Experts of a small language model: 8 picks a token, a sigmoid router.
Below are experts of layer 7 (counted from 0) of a mixture-of-experts language model. Rows are named router (the router's row for the expert), down (a neuron's output weights, with its number) and show model dimensions 144-191. Each number is 50 + 10 x the weight over its row's rms, rounded and kept within 0 to 99.
After each expert's rows: "comes before" lists some tokens at least twice as common just after its tokens as in all text. This comes from a sample of Wikipedia text that the model never trained on. Tokens count by the router's weight.

# expert 5
router:43 70 45 55 56 55 60 66 51 66 42 55 51 42 41 38 50 48 53 44 61 56 52 47 48 49 40 50 56 45 37 47 61 44 71 39 62 46 55 41 44 36 27 56 50 55 41 38
down0:44 41 56 49 70 45 70 41 43 48 58 53 45 58 52 40 54 44 56 38 44 59 37 70 60 72 36 55 68 46 48 60 42 38 51 31 24 53 57 42 43 53 37 56 52 17 47 54
down1:40 41 55 43 50 62 60 44 40 58 64 39 68 59 72 51 40 34 55 58 55 55 65 53 45 43 70 38 45 46 62 45 41 36 32 43 32 56 52 51 51 53 64 49 47 47 47 42
down2:36 52 41 83 78 39 58 66 71 45 62 21 47 41 39 46 62 51 46 66 51 51 46 54 40 57 67 53 52 29 51 55 40 32 42 36 50 48 52 54 58 56 34 60 58 39 49 56
down3:71 52 62 38 51 42 44 47 38 48 52 54 35 55 44 37 51 48 61 66 55 56 37 44 50 53 58 46 61 48 45 47 53 47 58 63 67 51 62 40 48 66 41 57 60 47 42 37
down4:61 61 44 47 54 54 43 57 39 62 65 29 42 44 50 65 48 40 66 41 59 37 50 50 39 53 52 59 62 55 35 59 32 51 55 58 60 53 67 52 48 51 75 44 62 44 62 58
down5:45 60 33 58 59 27 57 45 56 15 45 45 52 40 63 49 51 56 46 39 45 43 59 41 48 37 40 41 41 37 40 47 42 59 49 42 59 47 55 29 65 47 47 53 55 22 40 53
down6:46 48 59 49 49 55 61 46 44 35 52 42 64 55 46 62 39 45 45 38 25 37 52 55 37 48 37 26 62 40 62 42 53 41 51 53 57 53 50 53 42 46 46 40 54 51 56 70
down7:54 36 54 51 50 40 60 37 35 69 61 56 30 40 37 44 47 43 55 43 30 48 45 64 51 55 43 39 53 51 67 63 41 69 49 46 56 35 56 65 51 38 45 61 56 50 56 52
down8:47 60 57 47 53 50 62 52 31 59 57 50 61 43 64 53 58 42 47 31 45 43 46 35 56 47 33 47 42 50 46 46 40 46 41 57 65 42 57 43 61 53 49 57 55 53 65 47
down9:60 66 56 57 53 36 50 49 53 43 54 55 52 60 50 68 63 51 45 66 62 42 66 43 25 42 50 56 41 51 50 47 44 60 44 57 50 41 60 42 54 46 43 52 30 78 61 39
comes before: "\n", ", ", "\n\n", ": ", ") ", ". "

# expert 12
router:68 40 60 30 46 67 55 48 49 59 28 57 31 52 58 57 49 42 53 45 37 39 69 66 53 47 59 43 47 39 53 50 63 70 53 55 67 55 53 42 44 57 38 34 59 77 58 58
down0:37 57 67 56 59 53 54 49 45 63 45 50 51 57 47 38 56 50 56 60 40 62 51 62 71 34 44 49 49 52 60 50 35 71 39 52 47 55 52 54 47 64 24 61 67 57 46 54
down1:47 50 45 65 62 56 64 53 73 56 56 45 32 35 57 41 49 57 54 63 33 41 59 65 57 51 47 44 54 32 51 50 35 45 51 58 58 49 45 47 54 47 49 43 65 54 58 43
down2:51 44 53 45 47 66 53 40 46 49 50 49 40 71 47 54 45 41 50 42 58 47 65 63 50 49 49 48 41 58 60 51 63 52 57 41 42 43 52 53 45 47 48 48 53 46 49 54
down3:50 63 40 64 43 28 41 56 47 34 46 56 72 45 56 38 40 57 53 68 44 46 41 47 53 65 49 46 35 42 39 61 60 54 55 51 51 45 43 51 48 54 61 35 56 49 67 31
down4:43 63 44 56 36 44 52 65 45 55 55 47 44 42 46 50 58 69 40 55 46 69 52 74 56 44 49 24 52 37 40 48 57 35 37 69 42 43 53 35 57 53 52 51 39 51 45 41
down5:50 61 32 38 34 65 49 60 47 42 44 41 36 58 53 49 46 44 42 53 52 41 43 33 51 42 47 50 54 58 56 50 40 50 52 28 55 59 47 55 43 51 54 39 55 58 69 65
down6:44 39 51 38 59 52 47 45 54 66 35 53 43 45 52 52 49 66 58 58 48 41 55 51 48 41 51 64 64 59 39 40 59 47 40 49 70 62 64 32 51 51 41 51 34 36 58 40
down7:45 48 47 63 68 58 50 50 43 52 59 68 44 55 36 58 40 46 42 56 42 55 40 40 66 42 42 59 38 46 48 49 56 37 52 44 53 42 51 58 49 54 40 39 43 53 53 40
down8:41 62 44 46 59 64 67 47 64 44 52 32 58 45 52 39 42 51 19 58 55 59 68 46 54 29 65 52 27 44 62 53 50 53 59 44 29 39 37 57 55 42 47 49 37 45 51 47
down9:60 47 51 47 58 62 44 49 45 50 36 51 25 55 42 39 47 65 33 70 43 39 45 31 52 47 33 37 39 45 51 55 58 39 47 55 50 56 42 62 55 74 70 52 43 51 56 60
comes before: "the ", "The ", "a ", "he ", "In ", "He "

# expert 36
router:59 63 56 54 42 39 50 44 39 54 49 50 48 37 54 36 38 62 61 52 44 41 64 57 34 40 40 54 53 51 22 53 52 46 54 51 50 42 58 46 36 33 44 49 68 60 58 57
down0:55 65 62 34 43 61 50 43 30 42 64 34 61 51 59 48 44 41 48 47 49 55 51 29 66 36 34 44 44 47 70 57 54 56 43 62 57 28 35 52 33 61 49 72 47 59 59 32
down1:31 34 52 53 38 53 53 45 57 51 54 58 69 56 51 29 47 58 46 71 51 50 40 44 53 49 67 62 40 32 49 35 52 57 42 38 48 21 53 69 53 62 58 64 56 49 30 44
down2:45 45 54 39 56 47 62 47 51 33 73 52 55 65 46 77 53 43 48 52 38 63 53 37 46 51 57 46 50 66 39 62 49 43 38 48 57 60 51 56 44 51 69 36 40 51 58 51
down3:36 58 68 46 39 37 50 37 33 46 49 39 50 70 49 42 34 59 55 55 58 63 54 58 37 47 61 43 46 43 68 33 51 38 44 36 32 51 55 48 55 41 54 48 40 57 45 42
down4:46 46 46 46 34 50 60 39 63 70 67 48 54 34 55 59 44 66 68 54 37 57 47 55 57 57 39 48 50 46 51 58 35 56 51 62 65 45 43 43 44 45 34 59 61 41 60 35
down5:57 44 38 40 56 62 42 44 56 47 44 71 37 53 46 44 64 54 48 52 60 31 48 56 52 58 40 57 62 46 59 54 54 50 45 29 58 40 48 58 42 58 58 46 41 47 24 33
down6:49 56 45 47 51 50 53 59 65 52 39 39 37 49 46 58 24 66 50 57 47 47 52 52 42 48 66 41 35 45 43 47 48 59 65 49 72 47 52 51 58 46 59 52 38 52 49 38
down7:46 56 47 47 43 60 56 49 57 45 41 57 47 40 45 57 61 38 28 59 62 42 67 53 53 56 38 49 61 80 61 52 41 47 59 50 50 56 70 63 58 74 47 58 59 56 65 38
down8:37 54 55 50 51 67 48 77 55 26 49 56 47 49 72 59 57 47 52 47 44 48 50 54 51 42 50 42 41 39 83 53 41 51 41 44 47 34 55 62 65 34 66 51 54 47 60 64
down9:67 58 46 51 36 83 70 52 43 58 45 58 43 36 58 73 47 43 62 36 52 51 51 51 44 53 46 49 34 54 86 54 45 48 27 42 50 53 48 52 42 53 36 28 55 61 54 53
comes before: ", ", ". ", "\n", ".", "'", ") "

# expert 33
router:50 49 49 34 42 65 49 55 42 50 53 57 51 61 58 55 49 51 57 56 38 33 62 73 49 41 45 54 64 43 45 61 51 60 64 44 75 49 52 61 50 59 45 56 74 67 67 60
down0:59 44 52 33 54 43 50 61 55 40 42 47 49 39 51 47 63 54 80 58 53 45 38 38 41 50 47 45 43 75 64 54 32 60 58 46 45 55 57 32 49 46 47 49 46 35 70 46
down1:48 63 32 49 52 61 53 56 44 58 37 63 55 43 50 42 43 58 50 54 50 32 37 60 60 79 41 37 67 41 51 58 37 49 45 44 49 52 55 48 43 59 58 62 48 48 67 52
down2:50 66 54 50 49 56 41 53 54 64 45 50 59 51 47 42 56 54 44 57 29 51 42 52 60 45 53 28 54 68 48 62 21 48 54 52 55 56 39 47 35 68 55 54 61 35 36 56
down3:61 37 54 49 42 43 39 57 51 64 50 45 54 37 28 57 50 65 56 38 69 44 52 48 41 43 49 32 42 41 55 43 44 56 49 52 63 38 63 48 46 45 44 48 59 54 48 51
down4:58 57 73 66 39 53 52 45 61 46 41 41 53 75 54 61 70 65 42 53 52 45 43 64 54 48 45 55 65 39 38 46 60 38 60 37 43 58 56 42 47 45 52 60 53 55 63 59
down5:34 42 47 49 44 50 59 41 81 55 47 53 49 54 45 46 43 41 61 54 53 66 44 36 53 54 44 35 58 50 60 59 51 50 63 61 68 56 46 57 44 48 38 27 42 64 50 33
down6:53 41 54 60 44 54 37 33 44 49 48 72 52 41 41 40 49 56 47 48 51 40 29 36 55 71 44 56 62 41 57 48 51 71 37 44 53 44 49 57 33 59 40 29 54 29 59 40
down7:52 50 52 44 39 50 69 51 55 54 40 48 44 56 80 58 57 33 37 48 43 45 45 73 58 42 50 56 61 62 56 49 48 28 45 52 38 33 55 55 40 50 57 53 62 48 39 55
down8:49 50 25 50 49 34 48 39 51 56 59 51 36 45 57 42 64 50 34 52 45 50 45 55 67 49 55 52 53 59 61 53 58 39 47 40 63 47 43 66 50 25 43 58 56 60 36 50
down9:71 47 67 43 77 55 33 68 56 41 48 34 55 55 66 51 53 47 72 50 35 44 48 46 44 42 43 49 45 38 47 65 52 41 40 68 52 54 33 36 48 48 66 48 54 40 49 52
comes before: "the ", "a ", "201", "200", "The ", "199"

# expert 62
router:63 47 59 54 46 74 62 43 60 62 42 45 47 40 61 36 59 66 48 34 52 42 64 46 33 45 52 57 43 45 44 50 52 31 71 41 63 44 49 44 56 49 49 39 55 40 49 62
down0:39 31 46 60 47 69 49 40 54 41 56 50 39 48 48 39 42 59 56 46 47 49 44 52 55 37 45 47 55 50 59 34 55 49 62 68 56 49 50 39 52 52 54 37 54 62 57 54
down1:63 56 43 66 57 63 52 35 59 49 52 60 38 53 67 45 35 59 46 46 33 52 57 42 52 53 49 37 58 46 60 49 49 46 50 35 45 51 55 46 56 64 45 38 61 60 56 44
down2:47 40 56 69 46 54 54 55 47 63 47 41 46 68 33 39 38 45 45 40 57 49 76 57 61 47 40 65 51 57 46 54 51 53 36 40 51 36 63 54 42 53 57 55 50 64 45 69
down3:57 54 40 43 48 40 42 54 39 53 56 47 53 47 47 35 43 49 37 58 33 36 51 52 44 63 59 66 62 56 35 29 46 34 60 31 42 65 40 52 58 26 32 48 65 54 54 60
down4:49 43 43 68 48 39 54 50 53 36 68 62 46 62 50 50 36 50 58 41 60 52 47 38 52 53 51 58 40 53 41 42 52 45 48 51 46 50 58 48 37 55 47 37 36 39 53 47
down5:51 53 61 59 46 43 43 48 54 47 66 52 46 51 45 68 46 53 58 40 46 30 49 49 31 53 43 28 44 60 49 66 42 51 58 47 53 59 53 44 59 29 59 45 68 33 62 48
down6:51 63 49 35 34 61 58 40 60 50 42 35 41 63 44 37 56 61 42 61 59 52 48 56 38 55 44 59 48 66 57 53 54 54 37 43 51 56 40 39 52 46 62 50 48 45 52 54
down7:43 46 42 47 39 39 53 46 49 26 62 43 40 63 48 63 70 47 41 51 40 52 51 60 43 48 71 53 44 34 34 40 38 64 38 53 43 55 37 49 41 67 54 57 47 56 61 51
down8:39 61 54 47 41 33 42 58 59 58 53 37 43 53 50 39 55 44 33 52 43 41 30 48 52 39 44 39 61 47 58 48 29 67 55 45 50 63 60 42 35 56 28 53 25 66 57 44
down9:62 56 50 51 39 37 43 54 60 50 40 54 49 70 54 48 53 57 59 63 45 35 48 55 49 71 40 44 40 56 52 49 34 47 64 39 52 52 43 53 56 61 49 54 64 56 48 52
comes before: "| ", "|", "(", "- ", "/ ", "="

# expert 35
router:76 54 57 27 37 62 58 61 55 41 29 57 40 32 61 34 52 49 63 57 43 50 54 59 63 61 45 49 41 49 45 55 50 55 76 47 54 46 56 54 44 47 60 39 81 43 44 45
down0:50 45 59 65 41 64 65 49 52 62 65 56 76 52 44 30 50 50 40 46 54 45 38 66 46 50 46 30 54 38 67 69 37 53 28 41 58 54 49 57 52 65 26 45 47 65 52 45
down1:51 57 55 50 43 44 50 56 28 56 47 47 49 49 39 57 52 61 52 62 44 55 53 47 60 51 53 68 50 38 64 48 48 73 36 34 57 62 32 54 49 51 39 76 58 38 46 48
down2:34 61 50 48 39 63 43 20 53 46 61 37 43 57 65 63 52 70 52 39 50 49 43 72 53 54 54 49 41 40 54 44 51 60 45 64 60 44 56 31 51 52 39 65 32 31 65 55
down3:54 45 45 53 52 39 43 42 38 46 59 55 47 69 45 45 41 44 40 48 55 38 58 36 44 40 61 51 52 63 56 64 56 36 55 51 57 50 47 54 63 39 72 38 53 55 36 39
down4:41 50 30 38 48 29 36 53 42 33 47 49 58 26 31 48 68 46 49 62 53 37 73 74 45 34 34 41 44 45 38 59 51 45 41 51 59 53 42 63 54 53 21 46 54 41 60 48
down5:48 36 53 46 42 48 31 48 49 44 50 50 68 47 66 39 62 44 37 57 58 41 33 48 28 49 63 58 43 45 61 76 55 53 56 37 44 67 56 59 34 48 36 49 64 55 38 50
down6:44 53 50 44 51 50 49 39 70 30 49 46 41 54 71 64 26 64 56 54 38 41 60 48 54 52 46 62 57 64 33 50 71 53 66 52 41 66 58 51 55 64 37 56 62 51 53 67
down7:51 68 50 56 39 42 39 46 47 62 25 46 39 55 55 40 57 47 58 47 46 39 52 49 43 39 31 31 40 50 55 61 63 54 59 45 42 45 53 26 58 55 61 50 55 53 39 51
down8:51 60 51 58 41 61 48 67 37 62 57 43 53 42 49 37 34 39 66 53 42 42 44 21 47 63 33 46 29 68 53 51 59 52 45 42 64 51 49 42 35 54 42 30 63 52 55 47
down9:44 36 70 59 72 59 53 45 58 56 50 57 30 47 51 59 30 69 42 34 39 46 39 30 53 52 64 45 50 56 51 37 37 67 39 42 53 39 42 49 60 41 64 53 45 62 42 56
comes before: ", ", "\n", "\n\n", ") ", ")", ". "

# expert 27
router:58 71 41 54 52 53 45 47 51 54 45 48 47 48 63 50 41 47 58 50 57 38 55 63 52 40 37 67 57 47 32 45 47 45 62 48 53 49 54 39 44 35 33 54 63 59 47 38
down0:32 52 57 55 54 51 60 34 55 41 47 62 33 51 43 51 40 50 60 38 56 43 47 45 44 49 69 70 61 48 31 36 50 47 51 47 63 54 45 66 57 38 54 33 52 45 60 57
down1:37 50 47 60 39 89 33 61 58 32 49 62 54 40 35 45 49 47 63 56 36 63 45 37 61 53 44 30 59 51 52 45 54 61 57 35 54 38 37 58 67 35 53 52 44 44 51 35
down2:41 43 44 30 44 20 52 60 40 48 37 53 69 50 47 37 53 53 42 54 60 53 34 37 46 38 58 43 51 59 51 50 58 57 60 58 42 61 37 51 64 57 65 47 37 64 58 29
down3:64 53 55 36 42 45 37 43 39 58 43 47 64 35 52 34 33 54 47 53 35 60 50 33 50 47 38 59 49 58 46 49 56 34 49 35 51 54 50 32 53 41 63 55 37 44 34 56
down4:45 44 41 72 41 39 53 37 47 61 45 48 40 57 54 51 60 64 52 48 40 55 47 69 38 52 51 54 60 49 37 28 57 47 33 62 52 61 56 51 41 52 51 50 36 41 62 61
down5:57 44 49 43 51 64 62 46 42 47 37 54 48 60 55 54 51 45 67 77 53 45 53 44 25 51 47 70 57 53 38 50 49 46 44 56 56 39 38 58 63 53 34 47 47 39 53 62
down6:42 60 58 41 39 43 50 38 44 43 53 43 35 62 37 65 49 40 62 32 48 38 49 61 47 54 39 59 47 39 57 50 52 42 59 30 62 51 56 54 60 48 61 45 73 46 42 42
down7:59 38 49 39 48 57 53 65 53 40 71 56 36 24 52 43 46 61 59 39 53 53 43 60 47 55 63 48 54 45 63 48 45 45 44 50 54 39 45 46 47 42 35 49 39 59 62 39
down8:31 51 51 43 71 59 53 37 37 47 44 56 46 69 42 51 63 24 42 37 54 43 54 56 42 49 58 45 26 61 48 43 60 55 48 49 52 43 28 51 52 40 30 55 53 40 51 38
down9:74 55 76 34 46 59 52 54 54 64 43 69 58 49 53 36 54 35 50 43 70 39 51 40 51 27 57 53 52 50 65 34 52 65 48 51 47 62 69 58 29 50 44 40 36 43 76 41
comes before: ", ", ". ", "\n", ": ", ".", "'"

# expert 37
router:60 54 49 40 58 63 35 47 62 57 40 59 45 46 62 46 46 48 50 54 39 42 53 54 58 55 40 59 50 52 43 54 59 39 75 30 49 64 65 47 32 56 44 46 51 49 51 45
down0:57 59 61 54 55 65 51 52 34 45 48 57 67 39 61 55 58 56 50 41 60 71 45 43 49 44 36 49 64 41 59 51 52 36 53 46 47 54 50 52 56 43 61 54 50 56 35 54
down1:69 23 52 51 62 41 46 52 47 35 61 50 54 38 54 56 48 54 56 63 59 55 48 43 57 46 60 48 43 40 34 59 56 57 61 43 53 45 50 41 76 42 61 67 49 51 57 52
down2:51 60 56 49 40 62 40 60 61 33 35 31 32 58 47 59 65 49 63 58 54 38 61 57 42 46 69 57 51 52 56 39 53 60 35 53 37 43 43 32 57 41 43 52 60 50 55 39
down3:51 58 51 43 56 47 65 39 49 43 42 46 59 43 53 48 51 60 51 60 45 49 61 49 52 39 56 46 40 48 69 64 67 48 66 31 58 41 32 51 56 55 64 37 49 49 64 38
down4:49 53 34 68 32 59 63 48 58 55 47 68 58 39 54 52 34 48 75 57 49 37 58 60 37 56 62 64 40 66 45 46 33 57 57 58 58 70 52 40 56 43 54 60 52 38 66 75
down5:45 44 61 44 33 42 57 57 44 69 57 36 47 63 37 45 53 49 52 56 58 53 44 48 48 54 52 62 56 49 43 57 68 52 58 57 36 47 58 51 42 36 54 56 56 57 55 55
down6:71 56 41 50 48 30 48 54 51 30 47 61 39 44 45 48 65 54 57 60 42 64 59 45 54 62 52 43 51 47 58 54 47 37 43 52 49 42 59 64 35 61 47 41 35 60 48 39
down7:61 49 56 63 61 52 74 38 47 51 56 61 54 36 57 55 47 61 50 56 52 48 58 48 42 74 45 65 59 49 31 55 50 84 47 59 45 47 48 48 55 70 49 55 54 50 44 60
down8:43 34 51 43 39 48 46 57 43 45 46 60 46 39 56 47 56 35 62 54 52 46 59 73 50 46 38 51 76 27 68 47 42 55 38 54 52 61 60 40 52 39 51 64 56 51 45 58
down9:38 46 65 50 71 51 76 62 47 41 37 51 52 32 43 61 42 71 52 40 57 53 72 63 54 46 35 46 43 39 39 61 42 61 55 56 61 57 22 68 51 43 52 68 22 56 64 47
comes before: ", ", ". ", "\n", ".", ": ", "s "

# expert 58
router:62 31 56 46 60 46 54 57 61 59 45 65 57 48 59 47 52 47 51 67 40 61 58 64 40 59 52 45 40 44 39 55 47 54 63 49 65 45 54 38 53 39 47 58 75 61 54 42
down0:53 39 58 46 42 59 55 71 37 38 51 49 59 57 60 40 52 49 45 52 50 41 53 44 48 45 47 52 45 55 36 65 58 55 55 46 65 44 37 40 61 57 49 55 38 53 45 51
down1:53 68 43 42 67 67 49 43 57 45 43 57 55 50 46 53 50 60 50 63 27 61 41 61 45 56 59 45 35 37 67 47 43 62 51 57 50 62 39 41 59 38 46 52 52 60 49 54
down2:47 38 50 48 51 40 69 56 40 53 60 41 53 53 62 30 54 44 52 49 53 51 49 52 47 56 39 53 48 51 57 36 63 47 49 52 41 42 45 53 35 43 46 65 54 63 37 34
down3:43 57 57 53 40 45 53 46 30 49 58 51 47 44 45 58 52 40 47 54 63 45 61 51 62 63 51 38 42 61 63 62 52 39 50 28 47 40 54 55 46 48 65 61 34 62 38 35
down4:38 40 44 70 63 24 56 53 52 30 51 55 54 64 51 57 55 54 53 52 53 56 53 33 63 69 45 63 57 52 34 17 41 61 55 50 47 61 62 51 60 57 61 63 56 52 51 37
down5:62 48 41 66 52 38 82 51 42 63 40 38 48 36 51 55 40 40 44 62 49 49 44 62 40 46 58 57 55 50 37 48 57 49 49 60 46 40 52 41 46 38 45 37 69 59 61 44
down6:51 55 45 57 52 45 54 47 54 51 30 55 65 60 53 62 43 49 54 60 34 34 56 49 45 49 53 53 64 64 51 45 55 51 36 48 57 57 41 48 39 43 63 60 56 67 47 58
down7:58 60 41 71 43 47 47 62 43 59 47 47 49 50 49 52 50 37 60 69 51 56 53 54 49 44 52 59 53 45 52 58 58 36 21 25 48 50 58 62 37 63 59 42 67 46 69 54
down8:40 50 53 57 54 45 65 51 41 65 53 50 59 50 43 41 47 37 58 45 63 42 55 40 43 43 51 41 57 49 41 45 59 50 64 47 49 49 31 50 56 42 63 66 48 57 30 61
down9:47 60 40 50 46 36 43 54 50 62 41 52 33 68 50 55 58 47 57 57 40 47 40 67 39 66 47 38 47 48 58 42 59 41 52 55 54 47 43 65 45 41 57 53 48 50 38 39
comes before: ", ", ". ", "'", ".", "-", "\n"

# expert 42
router:53 60 55 40 59 81 36 68 43 31 62 56 28 44 48 41 48 50 43 51 35 42 69 45 47 43 46 55 50 44 42 56 47 47 66 35 65 48 38 53 43 52 43 41 67 67 51 39
down0:53 53 46 49 41 55 50 65 42 70 57 39 57 54 36 39 50 75 32 57 44 55 68 46 58 46 54 43 55 50 51 62 51 51 41 50 55 66 47 56 52 57 58 45 55 62 49 37
down1:41 52 53 42 49 47 39 55 37 23 47 51 51 52 56 33 31 61 50 36 41 45 48 46 48 50 50 40 36 43 55 60 56 45 56 48 43 43 53 67 59 46 51 36 49 59 49 50
down2:49 44 45 36 64 43 35 43 62 51 56 42 47 50 58 27 53 54 30 47 66 68 34 58 49 48 46 54 36 45 52 53 47 53 61 58 66 53 47 38 51 56 32 62 59 59 64 42
down3:49 30 63 31 47 51 50 54 40 45 43 53 54 53 33 48 32 44 48 65 42 46 62 43 31 45 52 60 40 49 38 59 50 56 54 56 51 37 45 33 45 58 48 35 37 51 32 56
down4:76 45 37 42 49 46 47 34 38 40 39 39 61 40 71 56 49 50 55 58 58 51 23 52 64 40 41 62 52 63 56 54 45 34 66 44 31 51 58 54 41 48 36 54 46 47 63 62
down5:50 63 36 60 52 45 59 52 54 90 42 49 54 58 52 42 51 53 54 42 53 52 44 47 32 39 50 48 31 59 49 58 39 35 59 33 50 78 48 37 61 62 59 54 39 48 54 48
down6:57 47 45 50 53 47 46 55 58 39 57 58 53 32 68 61 52 40 52 60 55 55 57 39 54 38 46 41 50 35 45 51 64 46 57 55 59 43 57 51 55 58 51 47 53 67 46 45
down7:52 58 48 66 28 63 50 62 75 51 29 44 33 57 55 42 51 46 57 59 44 32 36 64 35 45 56 51 65 53 54 42 43 49 57 62 52 60 64 48 60 33 41 40 52 54 58 41
down8:42 65 62 47 56 61 50 54 62 66 59 37 58 40 49 63 47 53 52 45 55 54 42 43 58 34 34 64 62 62 55 68 42 48 52 56 46 50 50 74 54 53 59 52 43 48 45 56
down9:38 54 45 49 47 51 46 48 45 66 51 55 51 60 35 37 44 56 66 52 67 65 34 44 44 50 35 55 50 67 27 45 47 54 59 52 35 48 59 37 42 62 67 39 39 49 41 37
comes before: "| ", "0 ", "|", "1 ", " ", "2 "

# expert 17
router:63 36 57 52 46 48 46 66 54 63 50 61 47 44 57 46 41 52 44 54 41 53 57 51 44 43 53 44 33 48 20 59 53 40 59 42 79 54 55 66 52 49 33 49 78 61 55 39
down0:33 68 49 49 48 28 56 50 55 44 51 46 27 46 60 43 53 60 34 62 45 32 38 58 48 64 50 55 49 47 50 47 39 48 61 59 22 50 47 70 47 34 61 51 52 55 62 37
down1:51 56 43 71 47 51 59 70 43 41 52 36 63 39 32 47 51 75 54 50 42 53 38 38 34 42 52 64 41 24 42 47 40 39 56 60 51 56 56 46 62 52 46 58 48 29 36 48
down2:46 61 54 54 52 38 41 41 45 52 36 49 67 34 52 61 55 45 62 68 43 56 51 45 69 61 41 50 45 65 71 21 59 46 45 45 51 43 40 64 52 42 44 51 57 55 55 56
down3:43 56 37 63 56 44 59 58 57 66 45 62 46 45 39 50 47 46 41 37 56 37 44 65 57 45 61 63 36 31 60 48 37 49 46 40 64 56 44 50 40 62 62 62 62 62 41 44
down4:40 31 64 39 39 24 59 49 59 47 54 55 50 51 50 48 73 31 51 43 58 46 38 34 68 41 54 41 45 62 48 42 57 41 47 45 42 52 70 59 49 52 45 42 51 56 63 70
down5:64 65 36 37 49 37 50 58 70 50 48 48 66 46 62 56 41 52 38 80 50 42 49 53 44 34 58 68 53 48 55 22 51 75 51 45 56 57 52 55 40 59 42 57 46 46 52 60
down6:47 59 44 46 48 62 48 66 45 48 53 43 33 52 52 58 49 66 52 50 57 40 53 41 57 68 52 54 34 55 33 39 53 40 52 41 57 38 59 69 35 52 50 61 69 36 43 73
down7:57 40 38 55 46 70 59 40 19 60 61 67 60 47 62 49 56 27 35 58 76 41 59 62 56 58 47 47 49 49 63 59 58 65 17 52 54 63 26 45 52 63 54 46 48 41 42 42
down8:57 44 61 55 47 31 58 58 32 49 38 64 54 49 58 27 59 46 62 65 51 48 45 33 49 40 50 47 51 54 52 53 49 53 57 41 53 40 59 51 49 44 59 64 66 44 32 60
down9:46 30 46 54 67 45 54 46 61 48 66 48 41 48 48 40 48 58 61 54 32 41 51 55 60 54 39 45 48 47 46 49 33 34 43 41 75 39 67 54 45 55 54 38 49 37 36 38
comes before: ".", "–", ", ", ",", "; ", ") "

# expert 59
router:47 38 39 45 46 63 55 57 58 33 40 46 43 51 56 22 56 46 66 42 49 49 69 47 48 52 50 47 47 40 52 47 45 42 71 38 72 57 48 51 54 53 51 16 60 63 55 58
down0:66 66 44 38 62 58 57 41 46 51 45 53 54 49 53 50 49 58 58 54 48 63 60 54 39 59 66 66 61 64 58 58 35 55 56 40 54 52 42 52 42 58 53 57 63 57 51 62
down1:59 59 41 46 43 41 47 55 33 38 54 54 54 45 45 37 47 55 42 66 46 59 48 59 61 48 41 44 54 52 48 68 40 53 35 47 35 46 62 64 49 64 37 57 37 45 58 54
down2:51 48 38 45 50 52 58 57 52 58 53 43 68 47 48 36 55 55 58 63 37 48 54 53 39 39 45 45 59 45 56 51 43 55 54 51 55 65 63 53 57 61 67 40 44 51 51 62
down3:46 48 54 54 55 53 31 60 55 64 47 52 50 71 41 55 35 71 62 46 47 50 56 37 62 52 40 45 75 54 34 59 58 59 59 45 53 34 47 47 51 53 74 69 48 43 38 50
down4:60 43 54 33 41 49 55 46 34 51 66 37 37 42 52 41 48 56 53 40 32 40 38 58 60 65 53 48 56 51 51 45 48 54 69 48 47 39 40 21 46 35 53 55 42 60 52 46
down5:58 72 41 41 30 50 50 63 69 51 29 48 61 66 52 70 53 49 65 62 63 48 44 51 48 51 71 64 37 48 18 48 56 53 54 37 36 54 46 68 36 39 53 41 57 54 40 47
down6:55 38 42 46 50 56 41 47 38 39 58 75 33 48 61 43 42 52 54 47 58 51 44 58 46 49 47 63 45 44 36 56 41 57 59 33 76 76 60 61 47 57 53 52 54 62 66 61
down7:34 45 40 35 39 41 66 60 56 40 37 51 50 48 41 42 50 53 44 54 41 41 64 54 54 46 51 31 51 55 44 58 78 46 43 47 48 55 50 47 53 55 50 44 55 23 42 54
down8:45 45 52 48 56 53 37 38 49 36 51 40 43 61 54 28 60 60 38 57 52 49 52 34 49 47 39 52 53 45 62 47 41 44 53 50 39 55 43 45 37 60 31 44 37 42 64 43
down9:45 57 53 58 49 48 47 51 42 67 47 45 47 42 52 60 41 47 53 49 41 52 39 50 56 50 57 56 51 54 49 35 40 51 71 70 47 58 63 48 38 56 54 33 53 41 52 57
comes before: "| ", "|", " ", "0 ", "1 ", "1"